config.yaml
num_hidden_layers: 18
hidden_size: 256
n_experts: 64
experts_per_token: 2
d_expert: 64
d_shared_expert: 256
hidden_act: "geglu"
moe_layers: [1, 2, 3, 4, 5, 6, 7, 8, 9, 10, 11, 12, 13, 14, 15, 16, 17]
router_score: "softmax"
normalize_top_k: true
routed_scale: 1.41
balance_loss: 0.00769
balance_bias: false
router_z_loss: 0.001
n_groups: 4
groups_per_token: 2
init_std_router: 0.015
lr_router: 0.000448
vocab_size: 8192
norm: "rmsnorm"
norm_eps: 1e-07
tie_word_embeddings: false
optimizer: "soap_variant"
learning_rate: 0.00546
beta1: 0.95
beta2: 0.99
batch_tokens: [32768, 65536]
max_seq_len: 1024
train_tokens: 334500000
max_steps: 7371
dataset: "wikipedia_en"
Below are experts of layer 6 (counted from 0) of a mixture-of-experts language model. Rows are named router (the router's row for the expert), down (a neuron's output weights, with its number) and show model dimensions 0-255. Each number is 128 + 24 x the weight over its row's rms, rounded and kept within 0 to 255. Numbers have three digits each.
After each expert's rows: "comes before" lists some tokens at least twice as common just after its tokens as in all text. This comes from a sample of Wikipedia text that the model never trained on. Tokens count by the router's weight.

# expert 34
router:138128188119113158080168109082117152125119122120100175152163075160134105080111149112151131108080103100141136126093151100133171139138139105108111122118089135140092108129105136103200132116122176157121112093158170104133169112103120116103122132131142124133107103087135111097156106115114115095137110156105135128095084148174173152156148138142130120134098077120121146082128111185110119115167141139077125099114114133146126123127092124148126152143121081124143112124098108131127118122133165144113139131189095068126139151097139145143129110126125144107120151121093081132131145113083119099115129138127145103107120135116152109160116145105087125123138119126100155121148131145138123159129135154143095129148149109135139136088133150147109114190108132131129129128119171161142121174162117
down0:161129141144081090125135129065106140106127163137120143145144145134119130163144091123170136155157153112133134131122132145178132089137153124121146144097151108121100082122132105118134115188119148160104129134153135132118119081129145124137131110161117074134105105119120157120123096148115150125168121117172083105127141137137168096114134122111132127111143179114092112130120175115151098152141140131167095139151138155141140115115134073137088132174124095141092118077109137185141100112109144123192137139149152135120128075098154139118123135140168130157133130069109130080172098108091104171109089109104145179117116112130119158115147115134115140110084131124159159100145107101121152130133121124110138125086110146107108151133137096144105150168149165163121144109145139164097127130139115
comes before: "s", "==", " of", " in", " ==", " for"

# expert 5
router:133138134171121144106166117123118186094105125112114153179141098140132120134136136137144098113089119078088122131099161130125155153152148116122131109125071171148137105119094130107158143105130162147108107095163157089123155112083133075107106119084131123139103127111162119095159096095153104107144114157137141112086109162171148148161137155133110090143099073137177148111134108137110126131145153128140099102119111104140109114147098098134121161149116113103166098158133098157137131144163160134090120118163090121136180142136142128140154114130114121128134148108098123166140151127121140115118154160146124141103110135111148119151114156125129143128127122128100147122137193135130102167142140133172106132146163109201131153089126168116129134161099149163119112125116123183124091136150166
down0:170127108150128136112143082086108163123153067147126119139149134113133117133072068096124089122142169147178146145144114127109110147113107138152156154158147130169129153122121114135107146137173119109110115134143096115125094075147122140086123081078160125123110170109108089082079145120094111135144195124124126118115123129132139132137111123126112126091131172131164133130117119136114094066114146129127088130118137145131085108135122107114096093112099124178123122133115109130128107123129110135132084111122153096162138077121103160127163127118122090114112145133122085179123131140123153135112116150107098121097122124108127113135134110190111137130168146116142131178060152105133090094106136122128106148140157141114107089153144119121176126109126101132116145122113152129153090107121123
comes before: ",", "s", " of", ".", " (", " in"

# expert 31
router:176121133162105126108149106166117151120139142139136125154129114157139127108100148125169133113101136093147119134126145124129135177126124126118171118102095138138112115119109135097152145085106166150107135104157124087143139096132142074103107078111145162153103098110181102114138132114127105129157108160113168122097129147141146163151167133140085090121104123110200156115116116127110119093150131132109096107083124120168085110139116096138109172147104116131141126142107139137145077170146154158097106105154123093166151132129139164190126093127149124119133167136104093116150179120103153129152113141145124150096119134114145125161107129123082149138143128153126142118154152138126158164170150150135136114145127054145135124136120170135086168157124141156081103104115157122126108158134130
down0:195109129158194117158127158084162101155169126131101123110162150126124173129110131118134121122095160174137173114154100134143114127138115158176107146108133123126159164130149146063125130143092102139126119106117165117122105111138171132141128121118138110081150097129094164137164140132125125114122144082101124097116108138136107119131081127138132143139113141161137075103115141162114110195164146128148136138121117143127130103202104129113173112116135127155081091101106127148119164142126106137172116166126119122159120139108144135146142143095138168167148134127164161128147130111157153082137188132166139130135129193144112140120111118140122153135123104126140137097141155135067116109116129142146122146137129149132140145114144136138112146131121133158132113157108094192148119106135117
comes before: "9", "0", "8", "7", "5", "6"

# expert 63
router:144147151147109144106164090137157148111124129132110149153140119143157090107105162130148124106093103102103101159110145094137148140155159143100165102103110168141110113092096160101153144095110168136106152090155148144139152104125146110105096063098146141161120095105162113091145107109142112114156104150109149107106142152161143158152157161167095102137120120108185150117103104152105089102148134115096104092108127126137112105132121100146095152139110099125139102151121110152145097160149142153088108092147124114162156138125149140145144091103145123115091157120110095151143163116101152116154146146116091159096114160100147084151089148100103147142163096140096157113153162160152153149163138150140118137143141083164098132133135158135111147151091155141096105098118137143138108142131134
down0:063142145104117122114125079160119106115149111149128160140112098166123131139131147125157105149107111113095118106136123113140141152134131154170133139169134118092151151131092120128152089132146182139116075116113107095142149105131123103127087173103125152105174128116158161131123119100106173107152120084131109146123047156174127093115095137135141089143110124094117102094113160129141148154137136153144127152082124120146114141133102118071107143129107081144145140152159100125109136130162163112162150134107119141113131167142156072103127135127090135100138114157106106122130093148112076150134123124131147122099123101109127127163126103136133130116106101149116100105097131106155125147136096170161182166088125103142133129107127087147172132150109132134149147133114089127124127074157100
comes before: "0", "9", "8", " |", "5", "–"

# expert 15
router:138144125149127145120133115137136138120116130129098142152117116162152096107067125130143165095082107096120125141128126108145125145175155128106121107104118144135122114136145162104161152094128131168080135085155127132144144098138131115099079075105170118150106094131152097067150110107127130060149122146115130114109138197157154141130146152157121133143083118102171151118104120135133125125147146138095100083103135134117113088138119111149040136127097105124141106119111102134153109163154140135125099071172121106146151157130129128139149113090170092103117140121063126158152132117118120111164165153108137147071132158133138088144099152125108146149153117142090141128162142118151122142158150152140116171137134109172111136093152130138129122130121151137137101114106132130119116111153136
down0:162153155150125086121097101135143114071081143126183125083119115127090144113161148105108093107094150118093125142129146130126135101150103131136142128189151100158125143159133084119081122097097126157127161129149141144087104095117119150158137167137121135110127150172124154099133142101133088132129112126141110133123106086110140127118129102134158135140127162138090098138136096145145121094126183143137136139113148114165154148161157151146150176164103083130142146143175148107145124103149151084151143144094136162146130120137112126133085085111116111160105130153138130135141098160155086113099117126125114118134106097143115183125142068145143161141110110133155159135117074163147157136116130161088153139161081114096119095126129154158091128139127096130120123112133141114131162125093111
comes before: " ", " \"", " A", " •", " USA", " The"

# expert 53
router:161156140127110132103147110101170138100105130138114152129156069139130124086102143132160145094094111106118113141102132098146139181131131154127129127113111135148107099135104120106125159095122112145072147112147145138136155113152131101089082074124146157155128105072138079092130112124147108127194121119083173115110104124143149145143127139170130113141137123120176141130111124123126098120148164129112095120108130163171094060123085101142125138152104076132136092117135089112141122133142141128084127064175108119145144131111144137165152120146178103121097149086107109139145132087117137129127158139161132134112091122133149129172123132126135133132157107155121122090137147139134156143145135151150094165131180102138138142119130154164096129154130140175085122114103132140121100159138129
down0:132152158171148149121129127073119145149157152165063124119119067129155127104130108170139173129128162138122074147146144166137183120153154108145128150154130103116116091116129138128154101115140133147096123121160110117151128132169116128167136137124092104132109118121115133129119112105119153099107149087141115102138105138095162124122133120122161091118131072120111087138151128154174110114094140128163134154146168174129150133128168145098116110133149095103126081106087095132146093133123126143154103091108149131149168099127106135122150109121159154148115125115149171094066150125138135160138148090141150124152083130146138148141090114139136127092121133132119121120139140131167111107132161108149069160112188113165123138163135130132171110122149171105132175095138137138149135142152125
comes before: " |", ")", "–", ",", "0", "."

# expert 6
router:116160163151123142135181115161127153141150200094100123173121072169140124119088151129180108088106110080138121131130152123141129139149155123108123123114128139160133122121133137105154133122104129135091116094133176118123122066122168081119119091098146129146104076085103097128142111127136127094161102168113133111120074128151143144169126136172117117130095106115153147100125121149097110137170111116116088070120121131121054112140096105147094145126094124113131094141109105168125136142142142105128105114159118115159153156121147128144152119128178108111067134128124108129121100094112148088131147142180097135106098182094136126116119162120159130138129126152122123119133124120120121180152140151131122142149120113140122151110146130153118144133112139130118109132108136169116100164134152
down0:135146119129138104133134185122075118162131121117135114123123145109088132154154156116172131132124126116140171155157147162105144165082143120117101165137132090157145160117127103112152161142133125153131152115138139135117141136142147157131161122135126095143140140102096100155133117118131179150133148110087154146106079181153132141140137164121144173111121092117125104136112119140109120152134138134167142113105110115104111102139111156107104143135128148123129106134128151129151160149132150095120171130108145106125145152121101109152122151111145122050065133141137122149120148104122196161087159126148092096149134114118128126177154136175144109115104122146137163120102130176110082040131141113116113118105140122066162113123166133126138104123080090141098146145138120146101116143175108
comes before: " a", " the", " to", " not", " been", " in"

# expert 10
router:142139150144108158087159100096152154110112140101099124145158106131142065111105147143165108120110098100112112155104144096141159144141144140102156109108108154153119098091131157107153147113104147141095153107174156075146166099139146094117122070104140149145121105102136104067144103116139102089158098153115141104096124141146145143158161157162106107136108101095154135092111098163139095101150135113116103112092105129143103123137110112151108139144104081116150104157126076114140105146171138132084112089165123114138152139109148157148153111112132128115096164105098088161129145121114112101120143153150120138114110153101158103145110158113090136149139102136099170108141149150145144173138149125142101135126148107151095123110152162136101132161095152146114112086113137162154106134142130
down0:134113157160132100143141173096127144143147086082152130120099099141102122175138130133118151098139103166077120090129120129101169143092154125146078117133160131159101118153157134102159144107156162135169115145132098109140106134121106128149165121111156140149118155110162110122100149141128129105133108159127072103125144160111139109119140163143135123150113150148127153093108125103126146114148144142156139106079091168099149125124120142078143124159127122110123116143124115104139068182099143056108175127115168114197152113077134162168149094155123125149140119166136129133145124108150131139125173176131124114134157095140146121109108149074120135115121084110125129117134089147145138139117140120127101106106139109131122171144094150100134139125104166110141134144110119168098144092111140
comes before: " by", " to", " in", "ed", "ing", " as"

# expert 18
router:142164143130110172117164101110173154094120139132113182157165063127133096110128149103153141118111066108130115134125125104195153139138158125104117143129121144160158099105119141113175143114116163131114086121171154111138171090129144085113097101133143143131132129092178130113118120101142094120168109145104146132122090147143154145152126144157102124152122111124131144116076107150118082134158184109119085109121120122135091114131106103134118125135096093123161112142117100129135108126136167135123125110162084116154140140079130125134142109124137094122104130121110111121134132097088115131136167140144130123069110162066183128141127130109141133131144116158108137113135129155145115131136117136151088155141143132144123143109148170150086122143091172149128108127079138163114071127129157
down0:118141110137115152138092100124106103113087079140118153126153126150104142153131095089125116145109099155133116109159102091175126129124130151150140098144136097104105122133091132085137180133156189127118093156126113117132127148162113173145137118122087132134138135150155104122133130157104122142074114120141132162141166117118113092118120130116142119145107161132132148122160150142105139125067132145109067150105128119107151101133139135128115147142110091094154123109102134100116137154110124125083117111047104150117080086150124100087137106135121129149151123156144103154152125170099087121107081116133147132113131092126175104140109114103143133129186101126136174089146113114146086131089120131139142116176068146147149089121132144146094128143144143127110122118108164099090124107088126
comes before: ".", ",", " of", " and", " in", " were"

# expert 41
router:137152121160107143127149105135161141125140157124087143163155123141145107133131134122154161129131094106121115150118139142147148160137122128107149093095084166143147111132108177103141156128121154165106113123140162117147145110142152148076098111108153162161109119105137088122163131096127067121156100138115151117094100128152145166156131149167137114155097135130141146126058110137132120117137175119126114123111126109148123099136103095132111120143091131140167108125098109128140096135137172126124121106173115120147190144084157122153122100127172076139123125076102129144149154103110145124123156149134097143090140154115140135129082139094127127122148109105107164110131196154131110184142135140187123158140137123185093142104143151145089145143110121140116113080092159151112112112122156
down0:125153177166106142109129134120141086096160123140130156107149128081106167106114121121148069101118088151136145126160116125170130108174099124111141092175155127109152097144130106148112106190144150079129153112104192156143118144162125148162131148121123138129108097153093136118112108125135170126153152115147162128126153178154086127153182116137160093128188150142153142146099160091120120137090136132119139173102100143120117130147099119086146153123117137151150083154107171153096130100086091124128098133151127147130111146119162129144107152129115126133114082109163139124165138153128135131122192137112130119106119136113095127161165131097148098138121166106158130126116110139107144097160134124101158138107126160118131155107118118165149138148129128119152160129151118143117129145117174
comes before: ",", " (", " and", "'", "\"", " was"

# expert 29
router:146137132135093130117137128147109137128128139127051126147125115127130085113122157118160118095116129132118098141122129128137134147149158156077140131124111136142143117099127150105146134109117165130093133126175162133129147129119148107109116113120134160199137080102130109152117130116132074122156118147125176120099107150132142143164138132145061127153133114108148136098115090132110126078131135124126131110124117148187065115163118101141119137122129084114174124139110111151127092151134164148121066074134116082145147133110144130127158102127133113131076155103110111162138128113071148117113161152145095126101093137093183132123105173108127139147179113134132145078139162152129148125144148154132116138140160087143124165112137157158121133180123140157102099102101155134150115127139179
down0:112119167142158164135109129121157154114131120120116148120109114157186153152150135107132090139153149141095096143127138142123177155144089120158129121109129114118098140161145140137101120160141097144090111187126110079141134146092101126171126142174154123177133100147158156147129154131111122074133114178098123184110130161125126120142135110148119098148131178114071100142126126106111144145120108114120172150149145080134150114169118146127116102118118162156118100136145105173135151118117136088124137148099138125132159118175086148102152149077112126165127121140153126140099155140123130105105122119101155134117110120129128147125125146136125106165139140120123109108150152166079106128112172137105098154126138088133139188107168149151121115125131152168169129143142074095136161111076125
comes before: "0", "1", "9", "8", "2", "7"

# expert 8
router:138123141147117136094132117118147145094120152099112154154141089162138084110108156136149143084103113110092111159100170102155138137133143139114176113131099161157090112111118163104147147124144174152134130119180149106153155102109165084117098103098154168160106119086157084104160133118146115104147106132093130090115099150138136151157172150146096115138111111130163141115108092130103096089151134111123093119101107133131103111136105096157109136128106096140133106160094125136138111156165148151077121102134124111152147130123141165135161101111152113126124169103130117151155129099102127116123159161133105134092097135091153117157097135102091130146145110119117131096153150133158139141149129156147116150149161096157121144102159157160091113157102169173105093104095133135137097167167147
down0:102119103149084099102158151112148140172145162151120142147091116095149150073125100089129167142103163131117178168133119111100132165110115115115160103146130109134140134132076138156126129094084136121119099128118165158109150102140108092142146130133118131114165098122143108122095125105138146181126120135127138170146088100111099122141124118090109112090155159169109087144064164084097102128127144122126138135123136170112131141080092120113141102105159132138101144151137106133141116126137116093161092161163102148132103097158146143138138089143126124137151152125160154103146171155097131149146133168138141132132127117116133153107142140153141136128135124148122113116125102124086128112131139108118072121172133161102117183098095152107124105143105130103108150163142158096113123121053151
comes before: " |", ")", "N", "E", "A", "D"